Experts of a small language model.
Size: 8 layers, width 128, vocabulary 8192, 14.5M parameters.
Experts: 32 experts in each of 8 layers, 128 SwiGLU neurons an expert, 2 picks a token, a sigmoid router, a shared expert of 128 neurons.
Training: a variant of Muon for the experts, 465M tokens.
Below are experts of layer 5 (counted from 0) of a mixture-of-experts language model. Rows are named router (the router's row for the expert) and show model dimensions 0-127. Each number is 200 + 40 x the weight over its row's rms, rounded and kept within 0 to 999.
After each expert's rows: "mostly gets" lists some tokens that are sent to it at least half of the time. This comes from a sample of Wikipedia text that the model never trained on.

# expert 12
router,131,201,217,229,229,151,195,161,154,121,284,199,170,151,215,199,213,232,199,223,165,190,223,202,132,198,206,175,195,178,236,262,235,181,198,175,149,237,257,208,206,150,200,226,263,224,135,231,159,185,183,178,209,204,251,133,200,186,167,228,201,218,169,222,209,137,170,180,192,285,234,161,219,237,183,261,241,187,121,129,155,188,212,170,201,196,225,167,131,143,143,239,151,254,149,140,270,221,162,217,149,248,163,176,206,180,137,188,266,263,179,175,226,218,281,190,238,286,187,199,217,126,199,189,199,289,151,217
mostly gets: " States", " 2019", " 2018", " 2008", " 2011", " British"

# expert 24
router,170,199,270,220,196,154,202,238,203,167,204,218,227,201,202,213,220,220,201,168,166,184,225,141,203,186,179,211,137,132,217,253,239,272,130,155,170,217,236,240,146,203,148,180,213,200,260,171,170,172,101,196,228,210,235,190,181,165,208,285,168,205,189,167,286,119,232,253,173,264,223,200,210,225,193,229,209,245,126,136,183,247,219,194,226,196,260,191,149,208,187,252,178,322,113,146,272,217,131,225,121,164,250,178,228,226,195,186,205,226,166,176,231,222,272,209,192,194,177,212,257,159,253,230,212,194,230,243
mostly gets: "S", "L", "H", "P", " W", " E"

# expert 0
router,147,249,212,246,221,151,187,183,144,150,213,229,169,132,197,206,237,179,172,203,153,160,227,139,192,208,173,193,164,114,226,210,242,167,222,144,180,262,257,235,212,111,167,217,199,167,181,197,148,173,122,150,247,156,223,186,249,176,175,199,225,209,217,146,189,231,170,189,117,243,254,241,213,211,216,226,193,257,150,182,174,227,220,158,191,204,159,148,160,149,215,236,137,301,170,166,282,268,200,217,127,237,240,175,159,219,222,101,151,273,221,203,267,189,220,192,240,223,191,213,211,119,224,201,205,189,164,184
mostly gets: " National", " University", " League", " School", " World", " Cup"

# expert 4
router,192,190,216,278,213,247,177,241,182,134,218,200,179,158,221,227,202,151,156,187,182,222,212,176,140,227,205,136,198,167,272,245,254,167,101,233,161,199,252,201,208,181,181,248,254,227,217,198,179,210,186,201,258,282,156,121,210,178,165,244,213,216,214,149,219,216,229,134,173,204,199,227,201,182,170,138,231,245,126,133,217,241,108,191,181,212,289,120,176,117,163,210,153,246,189,172,218,226,202,189,183,220,272,180,214,235,212,183,234,290,213,191,213,274,198,188,174,237,206,219,170,109,180,170,288,197,200,219
mostly gets: " res", " rel", " ass", " int", " exp", " cons"

# expert 25
router,183,271,180,215,175,172,266,239,180,216,238,265,229,155,176,197,231,283,192,176,184,225,251,201,137,221,171,105,183,170,195,227,263,189,154,189,187,209,242,210,226,198,195,199,254,205,232,210,182,195,185,175,243,189,204,96,222,113,196,220,255,215,227,131,209,168,215,191,143,227,243,189,275,252,170,242,151,192,155,136,156,249,153,110,190,196,228,165,169,162,182,212,158,317,163,166,199,220,173,213,164,255,221,146,163,271,215,141,220,249,166,163,296,170,203,206,186,250,168,209,232,182,195,217,223,253,240,192
mostly gets: " the", " The", "The", " this", " South", " North"

# expert 7
router,117,232,290,208,206,190,174,203,173,91,272,193,212,140,239,193,261,211,253,202,169,202,210,238,174,133,202,181,131,258,196,189,194,266,94,210,159,223,206,175,192,198,190,162,170,230,143,214,170,214,194,184,241,259,174,161,181,146,91,223,219,230,239,205,234,173,208,174,229,262,227,118,204,180,146,222,204,183,133,201,209,262,186,186,183,196,205,205,171,148,157,176,186,237,156,174,193,224,196,136,145,243,208,160,185,204,220,138,240,208,131,187,205,220,197,106,227,265,205,215,243,169,160,152,216,145,243,246
mostly gets: "si", "ti", "ali", "ili", " anti", "enti"

# expert 26
router,163,188,227,264,223,173,185,222,201,126,238,222,243,199,199,210,227,237,213,171,104,193,197,201,194,191,224,166,161,200,183,216,212,226,100,214,114,217,234,163,170,146,155,164,137,267,151,206,182,188,198,184,249,223,138,188,243,115,208,257,195,208,202,197,223,153,170,245,99,239,206,183,242,186,99,190,206,219,152,214,177,228,142,191,220,194,160,115,151,158,193,226,204,205,176,128,262,211,209,185,152,244,267,156,181,234,186,133,180,213,216,137,257,170,268,131,167,217,135,203,220,187,160,159,258,157,202,215
mostly gets: " co", " Be", " inter", " res", " Re", " Co"

# expert 18
router,108,262,192,183,252,171,206,166,153,160,227,227,279,169,221,206,215,187,169,183,102,231,243,131,173,229,162,224,182,191,278,221,240,204,177,220,188,242,205,187,183,164,183,242,228,197,193,201,110,118,170,179,236,168,178,150,180,210,194,192,225,240,234,173,240,217,266,159,218,241,245,170,221,211,208,179,228,211,135,157,176,178,209,189,202,232,211,179,191,142,165,194,150,298,166,221,227,310,141,151,174,236,196,121,139,232,177,156,190,244,198,216,199,203,171,144,201,255,192,237,274,122,192,202,250,234,223,284
mostly gets: " football", " music", " government", " player", " social", " director"

# expert 10
router,196,209,250,207,196,178,172,210,101,165,268,249,233,156,213,215,239,223,190,201,157,207,318,185,193,172,187,164,178,148,259,253,195,201,210,188,155,215,288,170,163,175,195,201,222,232,208,184,109,194,180,185,268,233,174,203,198,124,160,198,166,222,210,167,243,169,180,214,168,310,234,208,257,259,170,241,212,176,160,199,174,208,161,177,246,209,214,137,132,154,174,209,148,232,147,182,204,231,159,217,206,238,255,179,232,235,135,100,160,275,181,213,208,218,194,146,222,191,134,237,254,132,217,241,232,235,173,242
mostly gets: " ST", " Lem", " Pun", " Baker", " Mount", " Alex"

# expert 16
router,129,207,258,228,221,204,232,270,198,144,260,213,222,161,215,220,201,192,165,163,98,104,265,140,212,183,120,150,146,197,164,256,200,194,176,161,178,196,263,209,203,143,152,266,201,275,211,236,157,165,188,250,221,229,148,144,236,174,159,200,191,208,227,189,170,268,225,209,200,217,185,243,217,229,104,198,229,156,174,131,239,217,148,185,191,166,269,169,125,206,183,230,176,208,146,173,250,257,187,201,197,189,261,126,180,247,191,128,243,212,204,203,228,202,170,211,189,216,152,205,256,179,233,214,245,257,196,240
mostly gets: "-", " Coordinates", " sub", " inter", " mis", " Super"

# expert 5
router,142,215,223,164,199,146,231,193,145,192,244,247,218,147,231,220,222,228,212,152,124,180,231,171,131,146,155,208,117,141,216,216,226,159,148,216,158,166,250,168,157,223,177,211,186,165,204,196,173,139,176,203,255,179,235,110,247,161,110,223,194,205,218,198,167,171,229,183,169,216,243,173,244,220,133,172,197,210,148,184,155,245,159,165,196,237,180,146,159,168,174,137,166,316,152,176,268,210,145,245,211,234,190,154,211,232,204,202,184,293,207,181,268,213,236,139,220,270,228,182,192,192,160,220,263,248,204,249
mostly gets: " their", " his", " its", " new", " second", " first"

# expert 11
router,136,262,235,198,241,133,191,179,175,98,203,259,175,229,198,240,212,184,205,177,198,196,237,175,156,228,186,130,190,209,192,186,239,220,146,148,188,219,252,199,131,121,194,237,252,205,246,219,181,163,150,170,201,225,212,114,167,194,140,214,221,199,209,159,197,232,180,192,176,228,237,163,205,247,159,217,239,258,175,210,179,206,219,179,227,193,231,172,133,159,172,148,202,292,130,194,195,315,189,220,206,201,190,96,219,297,130,112,177,258,199,204,244,250,236,188,227,243,189,249,190,172,172,235,204,189,256,168
mostly gets: " MPC", "History", " Coordinates", " Location", " Date", "Career"

# expert 22
router,193,220,230,256,234,187,171,148,181,116,203,274,215,179,187,234,196,189,169,194,77,143,198,215,178,238,161,244,184,174,257,189,197,212,171,192,172,220,262,236,148,158,180,227,239,233,152,207,165,180,91,238,243,227,195,207,207,126,171,259,196,275,209,153,144,220,205,166,177,193,243,192,216,262,202,209,197,226,170,143,173,214,145,141,167,231,220,169,161,148,161,191,174,239,180,177,196,268,146,199,229,293,217,171,130,212,156,199,143,266,181,207,207,188,229,151,198,298,179,209,239,165,161,189,295,201,230,217
mostly gets: " death", " role", " development", " field", " head", " water"

# expert 3
router,162,297,150,266,202,121,227,196,174,182,220,261,227,195,233,253,234,183,193,203,144,234,230,139,216,184,165,235,225,176,179,260,256,207,147,189,138,233,244,218,238,108,153,201,183,177,228,166,147,145,151,202,222,238,172,160,200,165,138,257,201,243,253,172,184,136,228,151,235,222,306,173,245,243,173,219,237,238,184,162,208,221,161,232,188,188,242,133,155,214,183,163,142,228,187,230,248,261,219,198,166,242,243,165,187,176,181,167,160,254,138,184,256,201,209,201,200,208,138,254,214,162,237,245,254,195,231,274
mostly gets: " t", " cl", " l", " g", " sh", " st"